Below are experts of layer 10 (counted from 0) of a mixture-of-experts language model. Rows are named router (the router's row for the expert), up (a neuron's input weights, with its number), down (a neuron's output weights, with its number) and show model dimensions 0-127. Each number is 500 + 50 x the weight over its row's rms, rounded and kept within 0 to 999. Numbers have three digits each.
After each expert's rows: a language model's description of what the expert responds to. This comes from a sample of Wikipedia text that the model never trained on.

# expert 37
router:594533593531459545433551470546576535560513427492562509501619381506540521402447533491392540530426463474452516497425481495547498428528506507604489458504600548469534572433452490490524497463444446466505479536504562539517460540443412453593521524438502459439530482478441545538530520556509442527488417419592537522568506491541569585480520417493497526552554530528470493492501537593464456538542
up0:568486567542502388489474504575546482463492586427454519552441448456502435543485536512485511498493526499532514571484477488515528488517630478539504492496497471470411517434410455477560405539357523535422543478527498516497343369469514474554461471476504497503496526488441448515579529549466491474492494440560493467473515465634571586513488458502534578531489562463544517486410392444488468501457
down0:477572450423424437550540501563538404559556474554485507520507531458497498413521505429510466523518564532400353411534490567548497474488508573522529566527434539447470473496516440630470508504453559443546396440459407534516541517458471505477496498415569504551441497611501517469481489500514475500533502511537525603467521497407511416419431483571468450598484492550506554483479508503477464494422
up1:508503495481558439437491524587453583505449482537510549458524488521479443558462498472521522455556537522494530530434452468531493457474578480620503402484545520423478574455448457446560516406407410487491474481459472443458401501578525514481494522503490495588501499408421530512538625524470434558516462507538442439553517530501631550506507462449555470497594461498589505614431529558549540506569
down1:511521460578504394495573531491498512554522573438459593531517556509394456493541520549551467414498547608403412509517533482463534540485491414525494537583458560486415442527508456511496517492570444495460540518533455435567485600450357483462556434461503487521480429458488505483493536547384540523479501432510512452517401513517530421541530520423553464541568547494568561548470552435476451478539
Capital initial letters S, L, W, V starting a proper name in tables and credit lists; e.g. Witzová, Sebastián, Linscott, Los Angeles.

# expert 18
router:527601573515541506519487462493472459525584536487523514479434455521492342525530519546609455497526488468540453598477498541615490543543493502508421520542485505487520481426459495539498552363440558547428528478480506533509529469523513512470484513516514476501464523478485405543495503513459504461427496477510373534559429400572454538455476457597427612430400451499614551467462428469498495501491
up0:570502614494522551462518497493508496469490570398431571509474524484540407499496535449675404545472544422521552540513449534509406427495455489497455585572522505523545447444434483554490524531450483477540534428527490570430519518495523536524482569431502486479466603434486494526516450526485529483476471475418402516433525552545493483597543522501517475450463525402634559417455484475508509460476
down0:474427563429526508549504511574531479562495594523491467474414452467512594566520488552482591458490515575460505409573476549466432471495541578534515537395435437493514467523494499413511444489503464530481440568453445578489471548488467536442509470547555540507452443491514514439508492455480485487487502388456547495456492522546500479621569470606523374502500450481596523597532417536422453444570
up1:480548484553555497532428519549588488532529679498460510528442496347406448496461481439617442535508485452541445468502547493526436466492503509574500562463540492485566493479469489451574457531473490563535516479433542503513447293516459433451507448584526549489421594469495502529482433494461551460561492524486449511481483503457428493543420465491535449463461492495522539503490501503529524576537
down1:507481488480415495497537535529457502586468466395513552534380485543463547565554578457461538419509501491466557539524462431512470420469505561556446457537479541433493508509545497481483484529512531501396544431407495505497333568498498501551556553450373469445487545457511451493374511487527503518580562512494456517462521421504510493484435544559479531581513472492419575536619488509492439554557
Opening pieces of common and taxonomic words in species articles, like fl(owering), b(ird), marig(old), Family: The(raphosidae), Aust, Car.

# expert 47
router:486535432564505483467471454399465544608556545498491531470494523437530431458459579524498534413490417582486461542538475526483560638516437531485523465483566492473576552510473597545632457430502518463522563506492488514594510474455577466618532419428543539520493470461571440478447499525459470441486484462520475464573456490412426566468476521472531547474514575453487540490506419505495418578539
up0:633504561544501530461480501540487439542481522478502566618471578509504524563518524499557555485466415495534505529511545460497521511472555515551566435511462425456456466452494500494477510477556508499543462436589513495506355376453453535509561510447671398517538455473509522473369527538566455494526521519491489462454590457511529442570508439533558471428462568479580526536488423514547462510517
down0:427479452533582455588385443509507489470571521470538455534383597557555501443529354453496594548471544483503513495557511423541489521573411512516460546448520544423520518481498457464519473422509510472457534405422484473566525540518520385592525492532552523476452578483455530538482624448532484548429507490496529501499483473452535469502541518471518572561490539475562443433530509549612494492494
up1:562493526410459434440429550500505537510387492478621568488484484467468493546461561473522661470496462552535528500480542470385422510542557483510570500552439611492510529465478420525500578484513454518394482488525485452541448505538507428472551524470511539576410506467491510489434451504558424550511417537503450442507591479470534504421528462445612420464516513448480549465512425482479552522456
down1:543632613426533428508481462490556497504562482454550464485456529435427481411512471489479548570467488545453583494523510475558398463546414555533428509479541559426498484470514510467498452543500466356469535527510502462501580423585493484508617538513474483443504508536560480425537507444517464536542475405494433477402508453547369476553445490544506445531414447500543508470465524484538531495435
Capital first letters of proper names, mostly places and institutions, especially O, C, U, W, as in O-regon, O-lympics, W-est Virginia.

# expert 61
router:509531514467437440521495482533499441466493492555566416469572371523480471479509464461478467503453440405480443486619505481549482473441556566528440464467540523493585536413393482520477532540467481484464421516519472497538459489538394523640532463470497391509544449492479549534471481588500556541489502542625481561506532524468615511384472484478511540554502508519536614521506419517582501517466
up0:501458494460464385514473552533535499470477505449526526611528502502445446472486517489633475456434390546510528514539497407551407501454559550543572483486580441465517545458503375470629581603559461501529419489540435499544374451541468470571477533456438527435500577439539475521473484457498585489529532483546513465534568514470516496468513419585496499510488538503555426469470458511530468542527
down0:663526473569495479579606548551508533505561477535502454428445485486428497446549436491451571451476514447528464563500459464530566484384530513494496493414406528519479568476566545506507575561547559447535495609502488511548514458503552537461527519471468523630502451500461574510435463520485415519471477514516491531489564488488507362474410551526446519501497606572504527525530487401497570511504
up1:570458513435472475536516490541598461497468507507488501615567467520448532552556482511430460436496535521435464584471515469394476563526568517493445525476520460438488555452488444474420500509490519537457444459555448545478370443575468551424509471416547459469494519460496533542471468406538446511516559554461551448552589600565425465441463535409479483474462486522485576606491429590554545543439
down1:501449496457386484503492488538462447513550456464453555474511477499454498473482418560467554474482509413526496481502447426583487475468464491398483578478513470508495527499463442502523419511427557406541517419477411463517570512506593453383481352498470466568553507569567436521538553538569450490484508407476459541557627414469460480501594487538500413508462485577496450525518427471510530559528
Word-initial l or L and prefixes like se, pre, inter, Mar, ed starting words or names; e.g. long-lasting, links, Lane, seat.

# expert 8
router:418467496501490493461529448515453455515477578511530537340551459497509494500475561515430547477479443506507489507637461516506473442485524496493409511563509468498467514472502588543493605495407444489506527508477564495478445476501637548515499595520459523438520507469531499531489548419543469423496504557454484510432562623552530447484390540489598531515575551443391492495545464441489619542488
up0:495450440538427417363512505486451410512598605423499459531546511415483506495441543491598513467473464375519536478546605458449501506497526503601447539455493456506463568418519422500546523445435476448458501448592527520493439450490512507496509503495488510428552591453520487510434538456467468554527542560474523448523530513499508472522413453540554452481559497482486482578533470569487490641419
down0:558546553527514503479403425458542487520462629474494559482553523577547412448524458477453572534508587462575482465501586463496499517458491467444538473476611525451611509568497534541410612418434528475465498491530539486413583498482510526471541516509459469413539424607469490543484498545448527537446472486514511505496592457533470505442337536503553523518540509454502495497558559446531553519549
up1:468473478401519575527536433470625538503483554505468493452497531471458459475498491373461488464445506461575423553538516486573410510489453407485525526590525425494406472464469463531476600591426459456528477443557478401551420481517575496457539554451530439496412598428476490440487443551480592461485458565432466460468517501470545479477479502455546574470499481499515576520513538569544560441492
down1:453551459570537462502546438511479479486480544531498546531453429564587536508535487531427479472433494401505497465443506525496574420515364561498487412532567485564486528493502504483446461399577543596435415514494573461433515598526503429561536528524475453465506570458480459512423434459471461499392531509533421498490548551530467605526409543468435447502578538467401508520471497559505499575504
Short word-start or mid-word pieces ending in a vowel, often o, such as co in cohesive, an in animation, narc-o-lepsy, ab-o-ard.

# expert 56
router:568522484478525596547509452514418562611491576475451424500491488481533473453478578563498477506569483551495579479630359477442493569524491423443449505544438499496464509577519495538557477494489486471477509520533479592602537477464517478584561540482483456525427541526486450514525474409488498380519443541475508536510497536541461553466423551574556437499502548365476469504475380446530486513508
up0:539472428512488589473484492452510522493557481608450501481468556517516512508515418354426428577396466503519467583513504539510367521483490445479415466574458469498485523525530448477475605550548501417509536487588481484490507485492497489517513470556440459490578496447489583530493444608515506531524456495491456407567577540575487607506476528500502473466502509513573455593400543495582453571545
down0:510431395458513530504456566510575498517567533439515530486439467536509450431556413516522552485496443486500462447509550410553461400496505474446429531486539488485523560473423493387540470549599458481429551546458597522554515472523433454419575587520560574508603465549534449534469514562454538537455554541562532579542511528467490524529432529505536527571466529587576436496521513482466401506414
up1:470447523500489504494431490477526413584500518514473464546516470522485526537546563513526448511527497503509399523499564445447456458517504424503560440561453461387467478535524422524567509481558491442474496459578501421498479527431477453529612433408565471454549584483490560523468527525442472432558527464525439436504593591531488592479423383458601470523606515528548541486372533450471446516515
down1:476486570438452544462441510534383496450624475402416506454475485490536442448472544539511567440533466533471503568495495395574492527442527500436494554486521513579493568534471529490518518405526554480468527406479478550558544515605493523499529541478474508464490549536452465466428502616467420442378506471376485529543460513490528565470524529516519606529432465499496572511524467488518490368455
Capital A, An, U, Ar at word start plus accented letters in foreign names, such as Los Angeles, U.S., Djurgården.

# expert 30
router:462481467502460614506421517543577511449483553506505470519479534408562437571510477520587582449453504551493580404499517539481503532433471434467451503473579473444488469379528436576593506427489424440514466512577468582505542465549556373548516478551485435557593532470450478498502509578478627539495520490454470491497461535422431441579484541483555516531520592541461532453479492519489494480540
up0:459443475500506512507501494483507532510444497526461588377446576501421484559465453391456362467580509453444457533547538500466435473496429478552511532490523447383501476556530553499530496486516485405550508478521489537494508471525515416483466400538470452516458544540443485629426524442485518488421459548475372544431559579538514533568458565512438521474548537558502460519478440508466489596588
down0:524471558494493527456456571458438435601466460487459514531612445538528476512441549566490450511402477481489483474477443489481541515436465523501447494523504540579467465463495497508488542568470528426539585606502511437533472543508494675454562499419487502444534561522528524490416421406436475407513454455483445512465489516385505574475557511577448485426505508556444471549441483538509396413486
up1:473476524456484459524485509584478592480518507456537537544527550428453551467475471513612574491500465489591506413479480533496476484506472490523460502489537552422472492469532388474518562425519402483506432474538487523494527490505511396513581555541505443567500501439454534537445582473541561512568507528508339416533527427456510487542440512430604435521531514416634581472460497584500587472489
down1:547509547484549472518503506416479450552506577523463512431459495479398488600489422488471499524496446471536448527496592519489450498509468465559552489500421417522547427567515561561492557447484585548583527605547548538510544433433484576522508421559392497547501502562534499533416488448550454479511461563606571548492516515491513516488516480542502550360480526526379469513460609451571475503454
Final pieces completing person, group and institution nouns, such as act-or, recip-ient, schol-ar, team, group, government, president.

# expert 22
router:472498509543551513547517480461411490572568431581506454595483517521518478507493439546492576454499537519454543543518498507550583494550428531451565389468579487536544455547581494517502492393532541458519554579519522521541514663518601586535459505495406575574575461521562502466575460483486552528475593421502542535511438500483472498485581600478495499522470572438499478425561512486454527460463
up0:533482471479424555471421592424547461469452546536506452540427552463603493481438503465608496517541524520491451495360510519479492524564511445523555511503524475486431513473399498528451543461468509474578492510423365507503552459530489534482579454584469465402539505413398470522449522615533544415527511502506477427553561537478525544521513536610566401467480525529499544497484483500526468440437
down0:528489488539549541589561479550530545503546494509520420501424526573472533566513544509544445448465542554513552542477546512499501588482542502440574478415549455519528459538469415557501546404556621551393540577533435535461526564555457441493489558507452516504520505462544533496428496452533533454444636503558541577584572465478439566442513464496454564490529497427385499538543481410533440451509
up1:528519450509503475479384448473600462528501456604539520476479547492519525479461500495470528501482478444548467614464482513501491512472479483654523466540498433508468540496448532566552521509495497477553526495477416510534439491561439449375588383482537511442435458505359531507487436395528451519434587466569524471543532451443577500553515492444501485506499449465491472542504538446617463471387
down1:596490544502508498498540577595459562491520503527462468453511486479474531525610505498452370589520470474509488385463474464458544561535472514522469526461540458597500506529447489535411492525452494574405437599470516532509459518513447557480510463544429436518456520577565439556569510513452541514588379550517559484449448539579445504446508466450466548477546460592448465592551486479451482574570
Pieces completing first names and surnames, and University, in lists and credits, such as John, -son, -ton, Jac-ob, Jennif-er, Dav-id.

# expert 52
router:535515555545423481473511527539521554435497435455543519515506595500553557419469617529505533523439488495449471531433472525520469428556500483512546532548541549471555596470519579470532502455587487432514445532558533565393473477430536510459556466468442460500515504476421493443463485517506522433410453426540502529523479539525559488518471383506395449488579606573601578499486489487538394458597
up0:511473409596466481370448488477590510380500438430526449508594563495459485517459575596586501582460410526398546501447504577479511495508579401518475511497541513518512598468507486434520467542550493486409465416471423579451498451420532554474534519494539483503528391418563448478388508558451585506495463507530524476501516520509475504459465428484550463529487511500517473572495506503498512503536
down0:463489500484467422504476519463514577458519461515393519584512496514567492483507398531583507561572516481578489480485432378453526517460417616510480555464420504486507399536554466528487446524543465507514568576544417454469517596480396455498426542514526531479510543485499480463657492442563503437531501553481438535594455529536558488537532553504490503513494522513430596503449501500417470429432
up1:566530560562484505543474564428580481495453446461550603451554490508478519527423504474548438501452521456440489501468512517484486499489491547482565523471511567373528525463507520389496609509579503513538445514467516553470499410527543522492550456601493484536380519483440488509473613516492451436500538494448540478586544463572533465515431491500500439537580472560583536611467493620579508590442
down1:514570537382389507495423554558465554505548465564560440533433527487482422483521500418548529490420509553572446484483487506494474413499557530527527517526606409531481427549521596596508498378455544530502497481482465469465520603463471452460454551453464493481490494441541498443530446552529510530510498462548552557462499448442436427560519510543480452395497527544490484568597515398444429501446
Capital or lowercase s beginning a word, such as Synonyms, School, self, southeastern, plus non-Latin script bytes in names and coordinates.

# expert 62
router:475517377507478442488484486522400498492447546463485553485438438609456544505508490449589439508506467557475497575435570510435540410417524487541498504472483460496520513458489508480595500556483493554522439505555517521443492442447500470550552511447484545448469443480441499564555581515519533520518431536434471496535482491540469484537655531527568511555598362493567587471403455582453439458560
up0:456529513599444515430431508508528501490563473523467569473452491547463606453410503436512499472464529490458457499498448479470484535502571499498502530493535553472532558453542448484498589447540503570438494503516422469356519469508592467534501531540524560482486569492523427446507490589494510505500426655439521331491483484490490522559525470558480504480668436556561545511456549511573511531510
down0:540579427441614453526505439453504513555564547441506505487526467576459513513532450576531492432480454534483537462573532563520509420481544596567473480505553548525535467470514565589521487547464424512434540397470563472498436480569501564585488447511498528444545421590531534475564519521567545496409509483507497568515440478555419431398467454489506430530496479517569577522514486475368443441448
up1:495469420398465456476524457487523481462519592507454494572503494506499515630553638497541475475532600477491546443479490475472518577477495517547495556571558457455404567413436529476598448537479384555454443479519554493461514509515492433471557399505487512450494414459455536399497418525447565518450426474519550460514464459485523494635444437479510449552514463547536414513445507485510489496475
down1:376474495562534554421485479487489543579524529545521495394466584491539454514441504536513418509353458443542478533475443478511438436462543434489517566477542530493520530598506531498468453485555563529496452552470544523414428577415503534574508548491408506500450467578564542429438517574478427562512497517472584514529428523548497513502616599483547500541495453552546486405494444449462495518498
Word-opening d, D, f, F, V pieces after articles or hyphens, such as dynasty, Department, friend, wildfire, deployment.

# expert 46
router:455514536495546532533547448477422478590550405516512502425576509481606505498526536568523496456512592548435490486488530557553576488454396524424518436470493543529531440560545540569497470457523549518463565560498562544507530615555545558567484613483406544561553487506541436462506482456400493503476532424515506515429456570470454478445571581553467533533427499487486460478612545541411516498532
up0:493445570519548652501392524524431452457509502436531577501463529542451438499498521451467519460539461465418427443461534522554516573533639450483466454479483495485495516533411442495576437527457435516488525475514381520516503406593539532547587503561498463388519518406472474513478483484490568499497538488565508469491556450544495572463395388442437515463464475456526545523455525527496491563519
down0:592594526448370518597534428441522488550430472545513573480466534505627556532566558479543526567509454531534491498555519569462456516580469434582511490496438452352610412510494500528404524475514513514523496437451493520496498475524410595506523521503562498513547527599506501434448592524537443540458400494494488528457487501545525489487489485495462475452543486489463572589496559510510487568496
up1:491441487545523493542488536493462506457394483505488508450595506476543528547472564437576453470498523451524510595371524527579472515456531492515488518462505578520509508475504462502504476485464400465494509448498500497372479484531515488551492523567467454406458480406481498552467489607428615402502397475521471527580516540444531582505455386503586385463528432570568449526472556479561487513558
down1:549438514495524542530469394464489526539543476462481454558536535540583542505480485511470461421478524589424524500550407586379502505482402459464421505577399507451472504511582554585583450524483556456477524404538455500465482578447504551529484522441426403551545444424452413549520500611498491453500524482492485538527463487493465434497545538609499521616556495482491518566480466503434535516520
Single capital initials and abbreviation periods in names and club names, such as F.C., George C., Jim C-ummings, mostly J, H, R, K.

# expert 57
router:421500541489532511537542482485433505613542432579505468514484459490583466487533536548503524444528582573465533486561472508547550465552411539427503475481516494546516476545530508521458462476521570546519555571458517504581527724465587541521466559473451530563534494542548470433548482462497524538454579461480565517438487470477426493443497661508456524523461494477433459447595549491433486460519
up0:477491449455578531452529555438503466545459478480407498360458497486481589515475531515582538525401482524515450519568518558517550482464519456512531522540509575419493515446523458437500464538489529464525472444624502505382490488458519564533489497572499595527487646471457483447478454554486524501564399483458483431473511491488434571569415488400453404459444410509521510496489485486528453597547
down0:510411496435582448578576524449420554493520476523575483486566473530487510551474536513522565472583458573458595472548562471443419480506443482486488478502576396510525488500480500410563403496469594501529466519530471576512501562486457446473521381421495465568589512430481521493582510496498532453457631503577474515481516446471525482479440580498393479399497471551550527475576490481512498457439
up1:471490422528529512519438642525556490458492504400506461501517539445517525553465547384544510449428543536516410561350447447471375543489512449552482609491408478431420568442483474537476472475537556458506492456532495421521557505384485502536469485456524442465453507491493502504450545494428523445514448554428505450507528462488565481471434518557439463484453500582515465526494531466605490499426
down1:477461560469526487435433496503499545635495521553402403466521457478434464595453500596605550542493513418548550563553506496511547469476439474507552456433458473514527471511533440540453480521493534529534428715540580465464527552384410538435501540462480524491479531593466498495494470479501473453500485502495517447455474558616512480474535470569552581495492501491512481461486518421526479489480
Commas following names, places and list items, plus clause words like when, by, including, as in Indiana, Maine.

# expert 23
router:462410466475542548533481470516494536508479519505469523647485492446465422519442392434503459501479540463556529546546515405412492474585544553524492485532541546417507483534461456556580567486542476515529530523443498469487550437435417521548472459534500424461459545540506517539629489475494356441449544605426503437503544638504490442482458476526444486489570562505480493504545528466454441502586
up0:570393509526439503451569463493496555498501504571524471498486490438447519437452428417540478561484591469594492608524546538488497482542518491564533557533569439456537505526535474459498512588507465468608415461550405535521551459443454376468612477569472496495446451494542453594548459433524487556494436440492460449549571550502501541503576459614438498555538494469473533523533502524539504597485
down0:512523502501533498500524493506521575492527618461481446540547512490569578455539570432485592446519564488393528535520472510577516441542522537447482459428495612514426485516429524489536380514541513538597463437547463470471583554509401520456542513399487601522498425504485421505477501581465443512477510420598424564540473546463495528472417494556450453563503502538570565554481507474454423515452
up1:485459510588525528504549498480479506489447600421483427568522583478554449573452507487539480430478507512547444515564616569531430535459516513585538543512528493539482454478462550491479531477537515513556510450460460496406452403461527465574515563478521428590555553460481453386519478465446479411487477502497467490598512468538539606486502505523519512511464480593548582512489349414434447450424
down1:511507499404539536498548528513553456529438477560565469495585534595527510595486458529443478565598436546513588582517470465592566489531460587453555502496531487566492482478530522549573585481482463486512511430528516553585481565414442582496581457504525517583475569489457472433508419498466519605427486519487393508447540484543512555516478564499463597483571511472538603556433483545560501516480
Word-final suffix pieces such as -ous, -ism, -ation, -ic, -ology, -ement that complete a longer word, as jealous, Hispanic.

# expert 45
router:517534409613414515517466546508532594493471405482507417498576464514523503481569489564526497500539420451449471494512540493453516607544491411520496522494519578563495464437492559452458538540506566437576446495446440510524516451420557579528519408539533495457646458560525464454395449528459597537550567527487512492464484437483553476511489506471497479529603429440478513478474457566422429527545
up0:512405466461520544476524485480614462429461506423454465524499414468466521535420455537449501451467503413473378521441489474570483528571598506528448596564531451450498448511481457548455484479513482458432482447571519490488513495441574455507455467557580488459495559472487619505473427480506594505496525569469525503502520464620550491481387457567532488573524474579490493548526485521527381508393
down0:489578502470509437540484473517551467548526364518545541479546393472476618493457445556467460555464504447491418510559515472560475554543573583453553504409429508425510447468494563605468502442647418532576468447503486425428485491567504461536498470509496531539521482521456573459459559459427493485540544538405444602501434477521469421514528511493507566557517572515507435522492521551452482492530
up1:618481508593405512456441543491426484547490550539546436494515470445550534563458531524498505489525510551540532507536467445485489426406551542476480450466510501532564520478446407409563565566478503519517436440560449511513521389477471469522455565541583463489497523433531416514488426585444514451505521552384594477496467518513535646591472426539471476457454434529505467495451405541475514484544
down1:436393434551485507549542485508464509527510489461531542514499537466519472491535622466384518560442522515530452516577473493447490459427506592426490568519552478473458482488411466539514462474535545444534541489531445570433507545481452372484445585462521605533486431476448462573510482518454557532525549457464540502510397429529467444499567442447525481390541553494474479568556463417497632489559
Stem pieces after M or other initials, like med, polit, sign, ed, direct, as in Media, medicine, Medals, signaling.

# expert 10
router:466445445474491464461486548578471444490531573478435438426530610507493456466573514434480530517510473387465524630469496427531432415599490476578589506560514544497452507434514539535491425529444481542502526488517447556494542499550407496526484497528529471479402534516483476542381535409463488517523546485402534407553632587471481497467538528544453585515529532489551508500567483460527478564515
up0:522531578468496460476559599607575394558508477497476591556627622504486455541500507488452480601467459511588397509503486426462536463577524524499568536441476524465424501425540492502363565466487494533593489492527513477452498524545492434538481452484594499465398512522446554637480474488470502522541499548478515527488535538554499532400464460483522497515482497496474502517453414549511461461516
down0:496523476496512456508527521564453484512539498551564412472496453408497483563549429454492426494535456409644496378555531514491576494550463452473545458523471636522415424531512480427502510435445550473502457505531498545499552569557478501482526609556474517474533578563485569498567479538470540652463431495454555498567474536420485528509502444489592469546555536469471487461578482472472489444450
up1:550392525531520564445425524539504464525490454462436491367657545506535485518477541427423363515473425397433450523436524443535483489497484476626559573521428482475493487415517546533506503526420522469510415445448483557443574516472424518521529448513494512465440471490502517474490579478514485466472569494477503559505606546467585546538505513523530450439474461488428505506496486429533462542439
down1:561456474417488427486564491431549468479468446500462518582534512471545545508438546624536625509451495556587422527489513546506562553454542493479471537446566515477465485508539473578543579559527455524422513505580523512506451472509534485588516525530496577518460507530546515459378489567452550497567478592382483433423552416504449458493477442493413546467441565541533569425467489480520488422541
Final pieces that complete abstract nouns, often before of or punctuation, such as -ation, -ition, -ment, -ity, sup-port, mon-ey, hist-ory.

# expert 14
router:573535434591564441481562489453546515456497402417530477466555357525513482570488494533510519540434502441508426546528411555489577572648415569577494466497520500552493554454508506532481535541522502504480542502459499469494412551528528522461544431564576531441470466552522538530552436422472498592509506492495521462396429538554530455570498535366439511501508560481480462485538495463495421504476
up0:477436420552475553419433555533539520515579477504515495483473468506555517627474504471552521499488514397497510607550497477389458550559527523550469518524514543490456522453532569443504507519437480478475468441417456521432395446483504502393504525485503485500476575552498544433467578570478423513556442531429369390446476511440538471580467537476555507505513464379497556498452499426476539413491
down0:545495582563565457456432438548531492390461527491590479478448465435536526525476509572556463459590498541406511440444454452483532531527503542545550511499563496543607495458503569415489504573537505405519495460490575504526565513573500511524532629506491553518529476556449546421481507572523409470494467448559470544468450423506483563500571548580497509496537541599520537534470412495594485403441
up1:434466563596511468433510493470567533472491516430509435585522444567489476589489482439581495485546536547457413559460529429450493492547492536614472505464501455439536521436560469485549584499547479495472510455608448501534506520491464561468456472563463463458330510558440506509443526564418501503398435506478493453485497551476582437493439529450593526553513567464527457547488461601482503470418
down1:523428547472447443508489442517499450529444533516448498464447573491466444415551497553512390535560462544526553523556514458521482485438478543524539560567441477536508512485483502535518446554517514392506448581496555564471529578408493628579465548459411491503584551528570495540503450512555457443500519521459579468573519537457482463533507372428543597421525353500475482476492562464523528442534
Vowel pieces inside names and words, mostly e or a, in tables and sports lists, such as Mich-a-el, Port V-ale, And-e-an.

# expert 32
router:505616583483440503447537537478469503478504454542553477457442462503504506519392516476584526597543531477531503478516524485438504513536587495506582505466559424543512498423484522397640560489462503453509490486487507528483494540508502457581451586469484523524478375618418504527567496454632467556536515587495537449466486589453444529492539626538536532534483447471509462453464520428459430505505
up0:570542502571504480519481538497437555508521484491602491493473558510480452610479461410472500546461500473537509527535574461505460466474561525542597567438540480510546502528461461448544570591525446473510428438482468455498497428495477414493468539533520436564520538506475623533434605404514449467580603584511408369472476471522450518574476537518460514471459418429561476508475473487460466409441
down0:569558488481493469606547492518504563487417458550510475532473632520470551562507566555467498473535562575584491517505473471504491388530413502504615462498476541611538523573435502555470473482468484542540514456438409550451408405517577619481413510491457561512565524487438481492484511488462471584510503475451487468554575503458489531559504570512551444483544381565449470552454545491496477481538
up1:487510550516500454523522481427552444582476548474533538494484445513522445490417460361450511524495514519573517527517531454422552574511517442562553541506456576469463505490426480481490559406435435526450447427531522544402426441572424462508418514386548473543498486513475545556505491395525512488426376569580419448551537575531509530575536494544496460500547442430487550463466537494541443488557
down1:428503532481563504493505493518409466533489526497447583466494501455465471506418406478464536492585472469423484589481479474430519482395487568487466497427484456508468547455550518604412504490468513549437457506465543477506602462503526463505592534456413488515547531521515421530432504461489546480419528582509422494552543697457463528394431550581536425482527479478561487535462482506533537440537
Consonant pieces d, n, j, or k inside or starting names and words, such as pow-d-er, Ab-d-ul, An-n-ika, Ed-win.

# expert 33
router:460492518502520533522551470459447498600557457572520470509502472514601453464539467559468506434519553584461532473564445528556559486530443537405507453476507510571532472556570539514466467473514564533487534577458527522586527710476550550533468557451456528581534466562566477417581472446487502527451571442471552525428480503459438469441540586547442527545444508457439441472583537498421497484503
up0:535419469458457512424530479528558535414504511466604487539524513495460547553480576471540515502521528468549477558418500413468407499543528412588491511487476504472469552465460484518488622552520389472501437466584486435493500456444449444512505551440620479510485573437520568497503466568545576564530509602552475427449535583521485548435516429482518445492638524489535528450424532450503425511503
down0:536521465566458501448468461522528546484495401588536511516515528454587495529553513517465542370408559522487505550507454460438474551536493538589497467442434410443465608568545500458581451547469469487535634449466611489481516564480487497491512492554490556507574533568441534528503547571553472567466543515509492408524505472444448526580363427491544528456540579519443458499482508464567525548516
up1:533431475479486400452468493537577502411459491492515573466553560491469472516445551499529506502516512443590509526506576542437388478543603426583420590524419497436501589498409457496423526466490495551415472430483468453489542416500501427533532399455465511442544493445445443573455550466490479486548471547411405497556527491543498544585459543450590429457506446496546525493481481482575493526498
down1:503466472442435534452503477443554578543504526513449468576436531472511516505557540467502445510493515525503476575406602465545438556443565602581476485595497456523541511489409456469530564529507435531540508647460465492574536458383486471488564500482475447515542531514544479583420470500511430467541444500526434506413542542480487511391570497521502453447506521593569532544459404562529451424469
Commas, line breaks, in, and, of, closing parentheses and digits in tables, plus some mid-word pieces like Illinois, drama.

# expert 6
router:596525627507364491479486507523571519503581495470503469510406573519537541480515539390581520425497519420556454490360458459540543396516466434536530553489513479505554514492471533510465493447508514440570429498480523522428529462512473461449637547499499578546581538460509517408493502504408498543470515467545539454464504490491551458470532446460442585480418525503525551525460462469543413518562
up0:557512499556408441469529591533492454421475550459534515588559572510494479453440444447496476486490481552512524511502541509530425498433514560596542588482531502480500555481477474426652504524554510524493481446487540391463613436442474398492506502520577600478546551537513542569432427491489448544567456534510482557506460588528532508553395483542511565543462474598515519467511434580531454511544
down0:551478497517500565505526464462456400548550509498507480538549523425543589537459520482460514494447423477550597578351412527490492461558509544422456431490465413493421486548589505527530509449493377475471484412452607511440542482540554474475561438517576526481538581525517602464500485555490528496504423509505535577409585483508482476522427558456521520592476549447450463472496511532559476478549
up1:603518454457507628427544496474560482532531574510441576494368585515465550628496547371572453446448498490544431484636543452464471467564553519519447488448563536523476432538413560521555501496492449476548502450487523467520545425508533438478476524514490543505436519487482494547475500596401508432469427521421534437526493445501538480460507431556522524467541468463549567512483519453517471482517
down1:444463424429510556549513456470496446429493602555584389490460435428497519460543470549435574497564463538537556506463520480476527517495475460493479536559460447545542406480536462435404613501505525429526485513501460538433516606464548485552489563600494479510469428532513595472529534488550451594542470489456472520466517530508586479439496531362515561546458549433478477631503499489442500515539
First pieces of multi-piece words, especially s/S and Latinate stems such as pop(ulation), res(ults), trans, spec, form, Rep.

# expert 3
router:473463313543559439494548448460464527533438471519625472498558473381569498456541533556490476532484417479551534615535474453509481454505428505501461488503555479521520486536511414456435463447539444562582451457588471471483523491469450535481483477511487527451482463457572515526431495525463528547477516494494507515523458469483616531544455439473425480553567430553535503548534458425427384567424
up0:474497458506596463424466456554501552507485487522547429543548455462551474446512590473565579547484539442522480505459430412458501491484488441493404537513563423467449512490504356571493524553447451554553448501549471447499478476515409432473548479430575472429488504481506555482483472472567493442546526554532349412497585453492544534557476470451552475517556432587571523543434462436479565459460
down0:569525455544491552515474555501525467497449465627550505606487539532543552563522491466458532508531419439403458498552460471479567493526499444479564552510560442498542461569552505537435419534434532485503511480576543507537631463443561517534389505477448505440526510483564459492563513449492455455438473594534439470533445383589567520420450428462434564499454464560514504599525478500422475497484
up1:488581425471454487473532496542555461479467473544507458473561520409569492510389495516504495505482387493524471450418451542506520480549557604471480574535441493474460576466390494526553447538532574499509524487492502462505512463462444506514532410484549456410432520433531500537491521422549576515564412536469451413491615435559578434540635461496600479498391488519510508549453503456532465526492
down1:433438478559445551472503499576490539504511427435580501483440599500435496521506443519456549463507435427477536487566428563536514516548437537521541614464401504586487429380512484536442438502460509468513557620510401526500524548503464545506542543529490538517468468574594553505549535456464483480520458456557502537529563416534555458518462504475465470537426543523452589472375457435424503559468
Opening pieces of longer words such as de, re, al, comm, and year stems 202/198, as in delegate, deadline, alternator.